python train.py --d_model=640 --activation="tanh_gelu" --normalize_top_k=false --balance_bias=false --init_std_router=0.00617 --lr_mult_o=2.0 --final_lr_fraction=0.1
Below are experts of layer 4 (counted from 0) of a mixture-of-experts language model. Rows are named router (the router's row for the expert), down (a neuron's output weights, with its number) and show model dimensions 512-639. Each number is 500 + 50 x the weight over its row's rms, rounded and kept within 0 to 999. Numbers have three digits each.
After each expert's rows: "raises" lists some tokens whose logits its average output raises strongly, later layers aside. This comes from a sample of Wikipedia text that the model never trained on.

# expert 71
router:477491491574521466441448489398532514424439531463609445516414440449508431542423545495505468544435507447436541595404502506576525510498506532477525536501522617437557538607522399546484450481480555492467522514602535435521413537525516520515520513480504510547437454515571434516495462580546454468470493523510550513515462505434531396522551507533612442454508444430519576522551533512492469551533
down0:444533504479506600505442488501453513501466410487505561472506551497464546471497577450514444384526584565432449523538536449487589548435565482564457460551482487404417479452558521610503467436580470513535476562462410530516453558457557491449440595512541512508488549434514586485534507428481466540539359509491563562530584434506555498535496514578459573409561591522560501470481480555551488450512
down1:418457510531468427471509520548387521431442383558478519475511500495515484490447445541601430492507441524459607542580474470451597396482491524450439452487590426604467437476476524511565508463452540479572436502497485529452522457496538513550526411503550569466510442479521430578469504482485495430416571519513501369519493509411479512427605454452491407546537475538412504570428506571503450586536
down2:559465430390490529472478468432427530528453542489532521511517452488553526548527419525532486501470533495488553491620550459512517449511493518476424457487580508415523528378455468413409492442551585524585501533559508511462460509341494564538453530487501434490415549501511485493511544553438564446522486572453475558539513593494444496618456494447505488472510567521540412537457581430552439489482
down3:555585513470521515531612471485510504468484442482530540464500513538501572439534552493508402433438460504552604513467462474476598454513545529489501492480484548493507548469470431465477546487471404502530500511486336435438490500570485561502575568444458427541497538433569581589555604466557452437405510509561547429561461476436447402475472466605509514477520450543434528446569474477512464558498
down4:502564465478488462536544485470538574425513545519486489501460475493486426477605526559536466454557517499541567458572478475611450496498433482430548554478456439463541528611419557465564499445458527440403501518575449490493511478518506372544675480537504426382635483515514544500494501469477533513517566463569544528526546487501563514452480504518500520529483517415647527471459572569393491514591
down5:452496453489406427529470450496434503547481480479495534475560473536506491472486467527443487491512467403486554496507522432420499474478438481453515506520496576559504384429440562482430411544471539449466602494544482510550486507505542511485429358438468526446490516465529447597453575456437451501578516428516457481537520525529444512463433486482508474560482400494518378534543530403501499489555
down6:524456540474527532516501512514485487550519460454534518584596454524507411413537556612544534450583566484464530570541365477460470551550534430525499514583552587509473517467503481512428473505562501454528532501385445539452529555395614494474481496479484496468519479539509473484509517484510489561493486567383522518541446407449577481417474528433505515477564501518500447477456459579538475512468
down7:501490573548527504456443553536459473588502440499417534501477432396471449539462504613546505574582433466464460527404577568520503481483549529498488536469443456531437408457509494493524447517561498550518479478510497483484530400539480381417487529521517546611521530493437433481451490430468575473540469425568464454380500409514425536494477560510539472553426481587545562523488573521473463490467
down8:429397564572529506520588514506522536553466601511485431459441428479503443481512546472441461496503474475481479468488519549601528608461571459512619473520498514495538463549554569553563540538550488429418445506523492485549553463554444459600498561482550500491455452584471475482467411543554594508461483495431516589529547388501485493462536484518488524528499527555410565548507510514470493424519
down9:474533475480503482502511559509475601549511559549496522550572584604511553517468509483523470505548504420437586531498443513455545479463464579498614458536479517511532530538584489532493539496535478479517440492446530454521514467600458541488520572458489521519491541569428409526522529500431555509425544457468404482523495503433611375498450535461512583437523535492489520528464463504470603601559
down10:459543438500444577443410498504413532418445475452437459520552494486502482539417440479497500447460487543497490530590478412454428510488464485494514467460500488516500501608357572519489441598527510490420457456486502533428513537405590481563458525479490456501562400543494501496468545545554517509458452459515513506480454574497514479541479470409487485485449503506536503572500515507475486501411
down11:421502529454560409495585485598438595468592512516525491486496462550548591465445415511511509575558426559578446531474465518501580516462555452496535457457586439499529502504394532517538512615513450477466473484549495571528516425489422564518501458487548487565507518559584554512386408453462497562443603469606448487486492444497520510537498531496467444460475490459499465502549443502526601476472
raises: " (", " ", ",", " and"

# expert 37
router:539452558439484482459536419575520510564474531378503525423413538388517461510629560456541489515446573620491468409533388542539549485485471631425486515589502449438459462589475501476531402524514569451428493567464473535503444482576480492561483561583426556513543528455520613479447415530425495448501467588516427458467443587584540555532487545495488498433589559523447491561518463481477461455533
down0:493528503607511477526496456532512513476566471567485577538457537534453485510524461511503471524410488435486470510510489512601488561481442521569481589591515565509503537465491480496587459503475430507458526515490497488558490537494450555546474498441455562399491457418457585493429439496571439525494471471523458387430506488447441536519535536373552533556470405501443510484462417547483350574482
down1:505513513534574538479560574549521552494454433571508562548526516456455530468452550553457538511549475458437498517499549392530498480480527531506553451486403400566508549520511550409525470463399525502488513468464524515468468500491495451539555491533413443482497602466549444481450552460490520483317501550511585418534366590567498547456496498558525466549519490392509506505420477509538431439501
down2:531521594517414471379528557574512482476482503531506576485532489576488495559495440496466549427517520488536462525457438449526478487527504507493517504542494501436544532524477494488495510580480569521516516468497468487501480426469456493544492519575477488606563500535545484503627553457487562412518567533401492499475530522517613501373541539479541514475455503471591438428543512473448479340549
down3:453514490461435547541529521506555514554459500585479492470530540477446496501428418487487498536485547487603498562389467592500453515453493513566517479558506517446491504507574558508532474454536516500499409485508445581533495464458522444536498525554443502450583498495503390496483445446521511410532411558522495507500590439558515538432442410339500457492566500580483543442590451487546493483515
down4:533422442478464526468501483562501475437566497562537442531519540548529458500508514493562490469432543415502499561501428476487558496533569478477398536434474529468464511418526533477483581536508453553613429555532562551543416505441508419483520524428452450420455534531443462526448501554520519477485464328469482465402497430529572525455444514506558486486444467493541546452536602553521556580489
down5:601458474492579491525506536549542470468587555410465472584548492537611459464494460584502545559354545488576520539520514535510503474488538509499469530623495528528564502530429461510458461477559413508490485500478531498502644542562459448473556513475469457512527486540483569488457469497553467447453481432574508538435437528479459498541524554419485480433517567524522513463560492468540531506560
down6:646452523438506514474562443553495496490455513402506360516505489494502556384549469560443495551391548503530485540490497562498502518426611564429516548540475546539552410588528401480475560506492516444511468500433482468458477461543461549427477484517515416534601586488514536532426500498524442596485424432541455538504512593513557469486521490482545526488376545513425505538486557536549507473544
down7:540420588503579486494460556314493485568452550471515546479494515530432477561482539536506392507492516507494530525467438490437486442584513478477569509435475466568485478460515631545424522475516469510513415599523475417443492504454484468466542459561443462618526558606470596463556468467507587576510602391521523498525514499456428424491530469547530514552504443500576494471442480470463552573529
down8:465536431493403439542473529509538480536528439569573478576455368415480485480514554475477602536538451472581522479572489498493447507543569598474509477448608604386580585484591454529470519492565480461376564515573480459490456435437508553510501554558559465475408461505525478485404537470441497539516410503412471507515518474537443525457434487468613405500519423494530535464571486579508475376506
down9:484442563483486551459467462525495540428546452576450427478586491476525499578483544529486479529536431436421525522492428516464467495463430615423440490405490568426499553490503521498481544457518544480480452470549520506508369451548497593571450466533579470471518491513443504541457473583464515584470578428472529485490522498494520456437498523517501535487418495539506548560493547499472458479450
down10:449509504480455526506486470447488512492533539526527519420531495565469550514534460472470546420479511501518541503503439547591517529537455464397437428514553544437486422507463563568530494530481494442453446569512566547588424522510540407447493523493565486502473472474534571457545415538639536518517453482441439498530555494543421533559459530402548446428521458527442458485537433506507422536609
down11:524494543431492379499462546472514534506452404477442477533504526496502524474494528454411551512447476446402485521523525448517485505536474429544548492464489542490595454507571464413488500571555512570467591480464523479548449493571485578576527480462497457485556456470503494501530549513458449490517480512543391512562416511620385496525531435472479673453491472463568486474487563433539405535464
raises: " —", " to", " instead"

# expert 51
router:472455527443611427491554463474594522428558556519515509468523517498602442448466510482494535439556580469501495559544379564471435543563452487515371501587546487363532533510487456525521505494537495502449445414430412469504561601534588494517561548462419462448497455433504547514479503454493474454486432478482478505462457494497557513490535557477511446517506497495510474496518421459527509529529
down0:528496497499497551438523492582490570553558397521505469564518510504580587486482575512585427522470454436564512567462481448512436475539542534416491444453531516570552438570462477377529489548387491519465535515500586553477437457492483490468428396496555489493476504604548440498515566457537546569464491527489542432540562538538520577464476521445592510516532524524484570535412467505546474475482
down1:432526499486549515470523458453578559502477498410568400585465503517496520473507534488470423510520524442489527561453527433548410445592597522516535518488541550481551527431595445527395631478457436399439546492491419531566496502490520510467542480492537572464544511564535491536480507509501463513464466506478491523457545468480519512396485387568481482492526474488504547537490460475537450516511
down2:566538515564616499451499527549413610514536691452571448451577467496567452509537511455451554508496456587517555394504577476412478457456484511518505541457497531474469504515582470467525501546512506490483531549488500472435480492399502380546520549466513501514463573524542450447457435406500543517526493429552601460508497530464507547464534474442601551499402549607540537540491598475478582463431
down3:512487523424474600483380525500484533502565372458441528527440485562554500506486540592435532407558600499484573426535491534506442462541454521501543476504449615437512499516476429580463546471533470493578587481551516473464557440521577495549460466511493454509470453460544505547544515525525540472526446467498585449473419468411583520470532508516457549506520502516520468486555460475524465480463
down4:544502457552429510438483454415508477506473646483518570459486573415574563513413496559524479412505571525528521588542465509499465531539485521612483380528525557411550473510436477551478505477622564502517415549536480523472462519526454562500516417545451476460496420436482424476424537530489418504428525530498506535513385516449568500548487580481512443527570488484453508453438525571495502486376
down5:433535544429512533418518499514536573509561564481519586468465417501565541425542517488552437482491444514545431608607566506469580448408449409447488495453513525542578505623540488435414589533470520448522505536514452563571486570531506457415470485458497447483527455506478496541451421545518537439476466576506549441418557471588487490469490448615478579551537599510396536444437424507480400421515
down6:525535590562407584475421535548469561521478530537494571519568529495473474417620519548467511466504554528472399442586517536460451568444501476474565556483494460559512523567589529531462464486489603565568478520533487414490524405547505539533509539473510564465430492561550481453467504427452460565452505505639516496625506502453421548576418560496513495519460519448491536424503544501528572508505
down7:526512503489498340457469512491456517471477545545556402535561419500511530496504484472474418427532534555455524537447519524498459480527535602562563568529511483550529494410540508482491481471445401497424556520461556476450509430444374511580523599435534524514429512540509491407475585444594448582394540504453490545534524499503459506551501528445462524430529503449464620519494377560420525479486
down8:538470566567413497602435543519512527524546514503570512481484511566472552524494496554565387530525495466492582452476467408526592436499435457522488460460517406560500561421502495351566551425480513490421526510447480557500489413418459491449655511488513522462538589537521449402498591553427572479480515512421540520403537558465476535450530416509473500460550470579456478445449463555458512528502
down9:466449452505555552428444417503499370444480482608621490522588457535483451536526503554509549483587566438516473461563545478565506486371464546490447481507494500458630589508503521528423513592476496475507374526592433528630474515527524548474523435488445460577513493419507572396457538440497525480446547479437478455496346453520555526441602566524524448551587528534557492434485445534442471483565
down10:458495509541471579475456508543492506452403617508423542499460468521431533513514472467495509438453560481603497500561488522463496475492432488487471565455508540529577414512503562583566615501572532401420506487501518546580466461481486497560511481549566557584624428520463492583558481480487567504497423539429501592437478544478446416500598428461428521572556619519509509538412505485560538506448
down11:519457599551519527558513485594488447504510567508500469483526575500523492445425521504519455436506465452485463404472476433613468491476463590491507538608556546469503519462527495478443476531469485475566582556490547535448460482519474468490522510526473605514504513537452526522461437556576587467572455503388511489569514482554444521509549555608469601477503420549492462452522483521530527479433
raises: " ", "\n", " The", "-", " |", "|"

# expert 3
router:430494462482512540507540508426508467499469536463536447480538610512519504467435436500500482450477599507584554573510483459550520435588494448466534526526562506500391518539501499471382498533463555527521430535620460504464604488532453445428521540477524478537471524405524584455564506438548453476485487488444469501378620494662562479582493517496522513494578419523407455527494473458440539523566
down0:561511521412533485412491558480483548539477548543499451519556490509442484535427524466470445441503508539555463444534428497526294504497525520558538459597586462525513499476468575443591476542465458446488504435530453524521471513454579505487535388499529615446449552414549436480506435480473569468499544434486510519530515615469451431536467535499496421475484538501486547458492453495452397609425
down1:471609457472445444504487563387550457444476508457531459541441525554434508494547546541508380394529597477481407419497511475478439535440552486461597589521474447610438446484553424486503523422488499533495492604486560456546506473484449483461434533568440455579447519465531517430459461484470485575444521505430529503571479550482489499554529514447472467552633466506488529434436562474568523441500
down2:489399430485442521561452549485624495433501593592513475545498538497561477459470480517528473475438470543547536497437552555554505514431558492440544424542394611489531419465483520480475585450501510458540454528510513514463552404501471545435584441535506482606480609517432497508480541579525418546501501572576465617457485496593460527548504489471544527542553487469496518542529522488579540436478
down3:454474409525530487547463389471432551577399513537534537526552517518563483556500453510550472519520479444403503437491487498529516596483503554521488534508464472565493468524484443571598477581481384575473552579501517560426469510442428502477515509480508505389495608458478483571455579512477446498512575449493591450498492484489612446454517440447508571444499537551513528488549510435505403619491
down4:466607530442495410481593497422475530544588607387381556501526587516516494516458523497486530426419588493450450632474528549531431532543428532511485546549488469507553394479463469499438473488434534428528529495472453441486545502621527527474475463456518450468496480438424525478571543539514427534542495456473392470470637541585516475466539472483459465443598500421413485537534504585408448508467
down5:505540496575503466415465513480492514478511474504478588460558453588418550595536521521563547548504477369412533480592486449490485485515450601405595504506549534463484518436549468572567533588545438529532520500457577534580495430492553512536432575530571490462513489455448479475508383496528535471527510554521478479464501476489454494459586549481473391611505539491485505477504510507508486537495
down6:484517555433502508534506573501546505517544608501556476392473452516544551417483489544516608459518518526494437463526436439449443475513444457506542499541463516551390499534532460478541415421504533444522465560521494419526511550522491498460596439542476479496434513456515415445490467553526510466466538535475494602400453566547539548426477516417505521466488400486446405503554437556545517505509
down7:486533450431495542514433514457421496460435420462495560495432491430543488512446558499536490585444559509471475493496459494566531521445620497618466446542484473459574482500527513484518429563458435520448473484501554560416403559515634390466591461437487444558533535410496498500426508548497536512609540509584472465530458541505526465519513499504646527550423578521429536508471392484534511525508
down8:530520534494573544427493377456482482531499592454532537500438470590431514556503503486526571574459492549563464505573535479498442527603494596535429458454579480477474520499499536495497500520547500493535592472479559471504499527470504435516489443585514547521540458496474568507514478512499487481507424525503507610501471457461515510419522518586498590549505542489528476455489549544532469528607
down9:554584485436477485520457504415496514443413393545520438493454458486456474481534519499539397514545521489494473397579481528527443551584550457503516506504505474463503541499558494361492514513454396461518541567479571479448464557540479536439505512472489438484487620562543484493469453503423526549557517456553499539544484438525374536491445510477525476471368448532507561480467371458530547419459
down10:572533460567613510459493457532506629501578399543439519533514458497461421421491475621557514476448514526455460457521515483512484470529525577502548496455548446511537527545429511539391423472443530397569487524484579508541435511565480522485512604440474443420443450562480487473544525513525548490424487539480503535534499502593561544563548513490546511481550499516522469531479485492456532526515
down11:537541453409564540466532366456428533499525455535529544469561499488548393525432523532457446549609499503543437577527592497422479530495498499541571498511501525517535513405535412457530446455579549497471494480407428487502464522461496477477482524415499467528504485452507499440411472400608517471518509534492588603508455520490519506546466568425374574459465492474577484471480483532444426475541
raises: " thus", " also", " becoming", " followed"

# expert 72
router:494480545518460453437453422379499513522419526550456486572558544435587497555464518445466435494431552522460471482406495431568465440449456496477513542466492516522476564538524542422462485532511529459469439500466524421557443550431543470488430578543416543523458405511533469515498490460572506503575475429554539511599523493435549480436554562513427525579525616612526516528586465571453594534480
down0:494515390437471522517388522575517487472415502523526466535413590507471556484462478451550504528455486560554468550508415496423456506477469498467542529536516488521633496495487523502472523517501439446545509498450489452527542488488535436486499442514532488504515584493527557486530558480493425551546529603539534483487462519511528464598501505438513491456481485548507539549475528472455532476528
down1:508553492471526549489533422573457587499590649524462547547538493445585616459577455547401558503424506468509497540498563494401424548420519469508519458486419488479433525427417469482545422503543439627450516484499582447557493505495525477455512545515484442573465485464529438438466525507447473512535534520456439545447531486546453497510505587579462528441528558484462449508481466438559502456537
down2:525459564470433521416482568524435394467569562449453458357526515562556488510513622603541421570524522486489649521559508406489499476528450461535481464568518569443428493459546489542507564544491485418588464474480541489482476406493540524546521453470452545448461526494419487511511437548500509467458463632438585449505519512539434511448501487479445557545580509429374425575505398447561462521516
down3:515444557512530493505517543363484502454503496458442525441368610556467510528452547506512497535406447532452524569387521520543524583508458489526522467552541524416419432541516447555505600490551420525477431464449468418538457428396492517550466459506578446480594451458355483517527562549475586493432559494486472490576483421474489523548516494498590434526541484503441666584493420416507456505459
down4:459500511450525480460503516482456548643524417408480436494483496527587534554488523567534433445536530449472536543541516544460536503495397467477565458478518384563458472464427461479589496464549547509462457528500536525421415506459434462571477478474485526505525538515541550512461513474471561516515431420527501525488532456474453458599522486526555548506526527498435514547556420438490523509574
down5:560521497536417513540410388478423512438497563542515596535520469512506495521507441523594491409452544553402482432603491452471421480520467524549561389478475425436514422530534475550504480434496485499503469397528488427608428578492575507456472531486544549496566458566528523496457440627510522394485526488467457467472440541462527577524519447510465502487439437563442478454549523454543508488477
down6:431517495519527498560523444562468516517482484489561542466468562476414493403519509580545511542536520472459472533490504536567445486522500459589498495478539581598551500497569463503447552552534524522513543574552534461375536610524444481476487509533502448455553582662540492519514490518556540572396503517483479488516471429442469611546511497551532528514437476396462475512509509449527541481497
down7:496557562538459563433525502479537465594571505507525554573422457434505420599492394448613521543526407502510472514492499482492488517467528539478538453443467473498447429503504450545502454522508552524566505456524492438474509481454532565523475439476394539523524522496371570514431618564522540490506563455494472498464464452438456551522551457420524558465534533606601619396403461489501561517459
down8:518460555538433463469523463427549500468530512482543431496517405482526539527473543502497521516453561463491605526551465427508479501459543446510553479450482494535465472500465515468420437493503479504454571528520413443521506478484520530465524469468520429489521490520461472534471432439631522505513454574492442494517510473511573431444500519576502524474419524528471479460532505522459532561478
down9:530583514542516518533518437469515561452428523551477421524487472456560488474525483556476544581526505513480426537519640512479512461501413536400529421411526516546565463640478443445497493492606535531524462589650559623581552507546565519403434495427459373480512495585564510559533483477493503485490468499520502529468517562484555491486491566519546461562472518502557550602482484484369584512576
down10:507565454552528508608488386517528558442533422558476500584530516506581480483512497512511556462454426483580517507441577429433548551456509452520517511498553472498384475521554558508534593470469455522498548519482467526373516517451476579447439496496518526515559548599433441495681495514523436502509476429539527470521474457468432449479450571495575502468532420517392504456488513492492542520529
down11:581508525524577501579515561504547452522523618437504492480498570550491574547383474548540435484500487494497471501498488530474491530482516682472515475491516455496543502466576497586489528578477462616425478571516514451453446568514465464469489562525392516534481540496517560571451488509443535458481529527581454486482567516549511473431526482487484406437527452469441449475519414540514417536517
raises: ",", " and", " II", " ", "'", "/"

# expert 65
router:512585508634564394427620399493536547458575506508525525595435560505567520475469531563537511508477579448426457496456452459473539455465412576454470496573528573511532533512502400479503443557465576534523473485460561485405465539521426512576483487420476495476570474490483518472562502472624495580507521474528462475475607508453467481553524440476530525506503482490429479487507435484613551495536
down0:589474462430501527495460517546417463505613502527489475485563459483508498490643466504540513549495465541473526515479478505585554503537485613464437497549461408495473538505483465521539560472474551540468449499491386432512530532450508570486479525504524387430474355537463462460554615418475467549462431502443488514541485620505536590420542488474501439586522500474529437521496544482503503489461
down1:452397542567465627475476541461580466521453358441553515497503546462492471417495539503412493487470538456525442495446537425617543477534521461588486568537430480561384482463435508486514528483559448436577429523483419471476556383472475466539544487512530461507457514449504441420525545492488534493431527482622551474478348537527493414534589534416434510487564531570621531524480446548544437447519
down2:591614542432500472515420530577460509514489590457483468489574501484501442460456461456508468542487446507420442473470504552530457520494543462551562517482517536453469606519539540481562541538446548498477477466472571582490535437448404511427523552526508598552537440507481531437585524484501469516477413486512537518561487544480427523516522480455562392468466485473500534471494532535340560474381
down3:523446530409516422487464555435503481469466513570532462456532585581579455426501514448506474553487578576531473452537616495519531565492417420543488559411518469549410506533583534512547530543480445518519518488468477531449499569560477570487507570523475468509523487570412591528469421598594455548492552590535501501469583566499443565501504469500540561513563526478489474488480605506439469583515
down4:522544569497484454527500523570435445528554431479525451495504488503461468557483579451554496447482533506462528423491525422492553551536478546501486500541446457471419467483554490393558615562451446396517552478472536479432501490497493492452475529497540455560619488478442554525577472506518547446420537504524466522527474512531555471437476446525581473613588580500530581517547459426492503402547
down5:425488516424475539485487468602520537474529397525535500539534466561486459557522444567485502429532577405353494472456493537518626411502461458464537581430418549496492497450493446492528493475465479496437481357504584539385556485476506498525555515467545478447449528453560449509413480450461475513516565596444443396485488454569589530521516528495588430466432473589522508569434485540673518425568
down6:516479470501439410461614433478548462447456522441522488458590515433470557438539539485497444531504556524477507517515553510585441540425574449518492582577452507511473475518482528387567493500401544443570452554455598490437577469395485559504471505408462528611426486453564525389524557425596423506521397534565427447432425464558537580511653482520525439604576366471500501537579566424516499525540
down7:518497558439446599413437497499509469563472590492461489469453464408511526544518546513455433532424448525488559445513493502573490572487512495454491534504558443462512467566549543503444634599542534556524467572468457464582469499512473469465480485568498453505423388439595592541422486512518418482507443464551536501482459562511453448493432463551477527531502507571524511437502574507557460490461
down8:578502475440531560485460490533486619519540505562432495517487509512472493541531498577475468487529503522524526495406591514578544428544581425440529452504464391461430548484532448553530532412521481480504465444596548431518493438444476478442509488527536482463523475521420524516476592635436409520510488421425536480529551533488477525486448537544533455502442582466447614510415534552487486474491
down9:559560405394519561549454448510512532470551570497491442502519467493433377514582432510508512489509536547440488537552608428479458536433434551479501587531479529495497519545529431517597494475434433481581471531513570492455444539484511605514516486451480393557423465492525558407531424490573384497495537554469558460482462556421526532519532488429417567486479464401570430546484518528540367476465
down10:480582419467445415591509458477476592554440543520414436465557417446542474509489528538506521515543484535524595435480484541419487465476462466471528523529475462481573483479580482452495449526539493503525535552381470517435573492501481486517527428532511475502387396563530557551487474513542500468413515546557442527485441509546493511569631391636459551471505450434437476481623457516450560503533
down11:473422546498512389504592499486426492494516604402503550505556528500520450566460518496524450527506526593507455408370566549519451478536522398476526533566481481510477535505592520486511555543563580527474443487431568474490500540478499537492460494503503469488509511538509526497632540438562509576495514437486482491435422552550526495531538514513396570580480458491416449572573512467541458411551
raises: " of", ",", " ", " (", " and"

# expert 48
router:473410387513493544451492542577446533546497524476490452543507628569520532478484520508473506484576431502519498513526500467462453615554521481391432560471483484593485558566506454488599521592514478540454446522604547520455514578488504538535374394494557487565592534500568399471451546518467510475500605459536516482430471511498537447478547481474489453459576508481595474494506516455419445490469
down0:506538454504524456483470534543484463426510504525481478538529513568490560442550461438499499454537439478498566530468506475511475541464577579424538632546585526537446512461445519520470471409525466472419498470444409505548432495434552540478542623535502429547587454475471498511512495507460510539549561454559604605547492426489501601453645430499476508441457522552585489531460574544452561513470
down1:441472462507535491508519548487605477537499505514462465483494521520484539562448487511525474595622493604592494508470428431506497516415541580372480403480499584563532596524512547423562548488526428471539523484405606490543360492409526499486515471512615505403598504526483429415516490466432482562408437444494400446477476436506533438510550523495567527564492522514473437467452570509553437573472
down2:509463594468476448550543536475573448553524612540473497482431471560530531491441548486560493462438494569524460556450538530369505506450486455504494448565541500469502504447497525543539457536528489623483496551458395424575539468461506439489547428606525479561536556463593444452566561528491500537548545555469554558499529468450432529513440528470463402544500320471507590433468479508534503404540
down3:501406584552592512402462483432464496515614544535403487523461503477508550492476599445482472541486523423506550513509556555418443482535479538534507438480590496546501446543515496559565497495452458444480462528512522583556459417507520507485489407543524602664477453516452546443480468501438513511503509454528512509435468482522533460455466552524473465550568451561497528451478549492585546556418
down4:521474509494513476523461524515418554494453439454523495537543461547358568548473432559502549481512556498480559450463497449464471551443442576408507492591549450576470511639471542519558528593590509465510466528507538532579550476468523481550522529498562422520533470543450454562546568554469509536536568494489522542499491466470375536428553477508517465550428512465505610557520394531481380550541
down5:551501595442597488473512458508470459539528646361436544507565431494454526550506485532512543596496447516461544498497524543554492480528527520468573436604474506506521537545471553562464536453557505489440495482596507490530457552501552528520546449524473629446520447477391555534523564521565551454456488508487510547559515493517415614498478505481577486421465556463597396508467462572496568445534
down6:509429579458484485484498393439482477596537458478435520422432521468507472506483456493529466524544427513524516473449505492560535441529534553409547545442390491434475516495511471486431555498510395582426468444526580443529477577518487589566458470504511517511552556606615516485483498491506571551432445501422551503452422438445439569413531476606461490495523495508447560480565556529474550473573
down7:418565493515405536519393511526496505537493523570561506496527490546513534492470485407575411513509476486449524563428467458482492495487494504527592552480551512546522398590502521483445463556491544432521471521493568473558427597532431400473578487526492505456511556515421532594522435528594552433415448463447498491452428501558496481488436552478456547533499604558525535536562488568575506543588
down8:500488564497483522364533507414584503482475425490521598555542448516512467467509493399555540509500522535589481421521522484504493421471610429461568573537545519604531493430518547498531459467383516512412545501445414487495530447484487541449547498455499533557505478515450518481398423406537462569465453524535458605584516444451451495501490579464509535452537546500465471487543400471594498583590
down9:538529430487455572409522465495536496448601458476457520509537488452525446483399584484536488416525481470521490450513488390436513508470512476559595482529467524445511512454512518451536416532440428404470462470515438460482519398464510516500457499610460558428504531480455509581484456600523400438513539515532493419438526565491550408515472527424496516507434456524593477392473622487533465497487
down10:557553432352583446556514420529476535433500534494469445543536463473544487586536565518450520582447433542442524456405557503442539490617443475600468531516486514536443556517568528432494458509481531433491466587500542521531490567461575396535482497476529468454544509522534527519462519402500551406530477480544461568561445445457499530516506456568532542527541381436475450550462466519524575570501
down11:544454495488479456554453494429544575461496629516418463478534453388399398487491526525506463507497485456559430521541570501492462483570539540450520445398586515579493477404412496557548536505532585499535481463439557487468516525486565450592559521541565420567450435472555487429478526524582438568433378550444494480433502523639544483437470561524586508563513481529476520505528528556464560471571
raises: " the", " this", " a", " each", " its", " an"

# expert 70
router:461520591503563501484382503518535606423511535463498402477510432486447527580500484513556480467535528516550507489456527444549427554505502510495598497503571515516429533530502529456431443548516537518589498463513542410504475471502557450447533518476493494519517525573472555510537529451549546449463469534468488460564442520583610572544518516506516497486512557544373431549601506474516545552565
down0:475487579565444510402446510458540418462484498527478466573455474536474552523497434456523432451527532476512448542520534375593502502493502457468521412518410446488485428485532480508506507617427472502609475636515592546562425479468422536452439492463405547566558501502547606596511432537612529508416454541527560531561556462538484514598397377474465563475536496453386521514456522447529486482474
down1:449439457508541528538545583492488559522472499563540457524549613488441478513554413531513538500559418444574505465536456582525498474472539476506504446507440541515523497511468532496572492474535485474534549425421497525475487465446560482457509513480433500526424579469543503508461526445478562520566514439482437484561552531600662418511552586577498602493513494451502530497473387462535478501584
down2:585556528416495502413541449531484432546528478535456506552505491520515348434469510500466483491548558501509509533425538507417597483499497508555559583578445452500569458451358482551575635516523538484481531530462487474488482433503459518482534485583491492420559591331489474512364425497416524490521536505488512459504506464532549407590460515496475577445449452487514591519531463435526525523504
down3:426521535514556530531525517529532557559469459525557400499517484531493523450523492385447521489514528565346498525471477537556521481463481541495502496512483436475542530496483483479516463491485504521486611472498481481502413473438522462553468436485544514441519489486474545449561510419392488483489553498486566508562526527589525475446574551504522506493509436452483492515424453539525453597488
down4:570463495471565458477556384544490535465537504551517470529528469510504538564532523592591514444449472557471467443507512536381504417585528463356513504461516476543570488558554502518506506496480488485480612438496507518469403552486561500374552531536520480545474437462457498522478529585476610475540560486488531584533692448477511524499363464502447486584488488451441590571520536501494465467515
down5:471425469489461502523546462575553468465548608537522566519547442482417446581479539583472515503526494538570532512561510486468554444546615584496519451504537433472500562530446478499441443453379515588425525544448582507458426442489469547429602440489578443499553490491410465531492531506422378456484504561456452489546557532584465497418470578590534529502499425561430522495493501526493424536519
down6:458622505491517498464421439407496522576445458460473429569346454410464568537498551510571462501515456545429632477509488518515522589509530534488577480510497465516508514519508499503532559420522509450529402479521465552580508507660433495491608552499459511502504576462489500582482538484509553555422496520501459535531458468464531538396478470604491543562488545467459441497579501541449526559385
down7:497517492455504536450530493525525520519450400544483467546458477432529496502480513478472469475440491513468593525563461386472483548439425523533434418488542511471501522402466438479604483439453611485511452546449516458436443468635571580490429474471467530532549498548495496566492510495441499485454516484452502488566572491577546478570509442368508515531565481453508494488373533508470438542503
down8:574493486468495566472584476525498538462496616342509537423436433531541537513576506508496539500476397433534547533448502441499484431567399478590446516527532484583577455478439588528497426441576478523482571563388567470454494468581523546429493409562446503507540515515495519496517375565511441517442463548580488528471466517551489496390543522558419500416484549440504516541431482510482524464593
down9:634446519466495480533492449501526593529506494533473545492426516577462452489505413504517536440442479512606463517546435486425494490447444637554535518495409458447517468574492462527515530505576465446463358500501536519504479459487524580418509428445504535491601590466490430494615450565449473458483516601512477409445446505518579549522487426378492536477447544517521482548481524465526414545486
down10:468592511359591554466498453507464584460548430553529447573481443492549573405538531470536458473459487477431491487460543553492522541516512589473536541581583503495580501472456499559537496553564637471450506533610545432539578401502496593551515451492506549411501519411529509416514517496533490560510549417520431483472510474543472455458579529515564492525493561574415477421502521549581519548653
down11:608617371471585555482489515531562496442464460539606555510480529493446485509433446517486403551438561466545473532484485549527539518532519424551498508503473479412405531433479511506486511493474545471440483521491550675527492525559457542467512456384588429608470542539578533488487503454494567495480564458593447527398438495505525529444464508529398401495579491417438479459544590571511529519415
raises: "5", "3", "2", "7", "9", "1"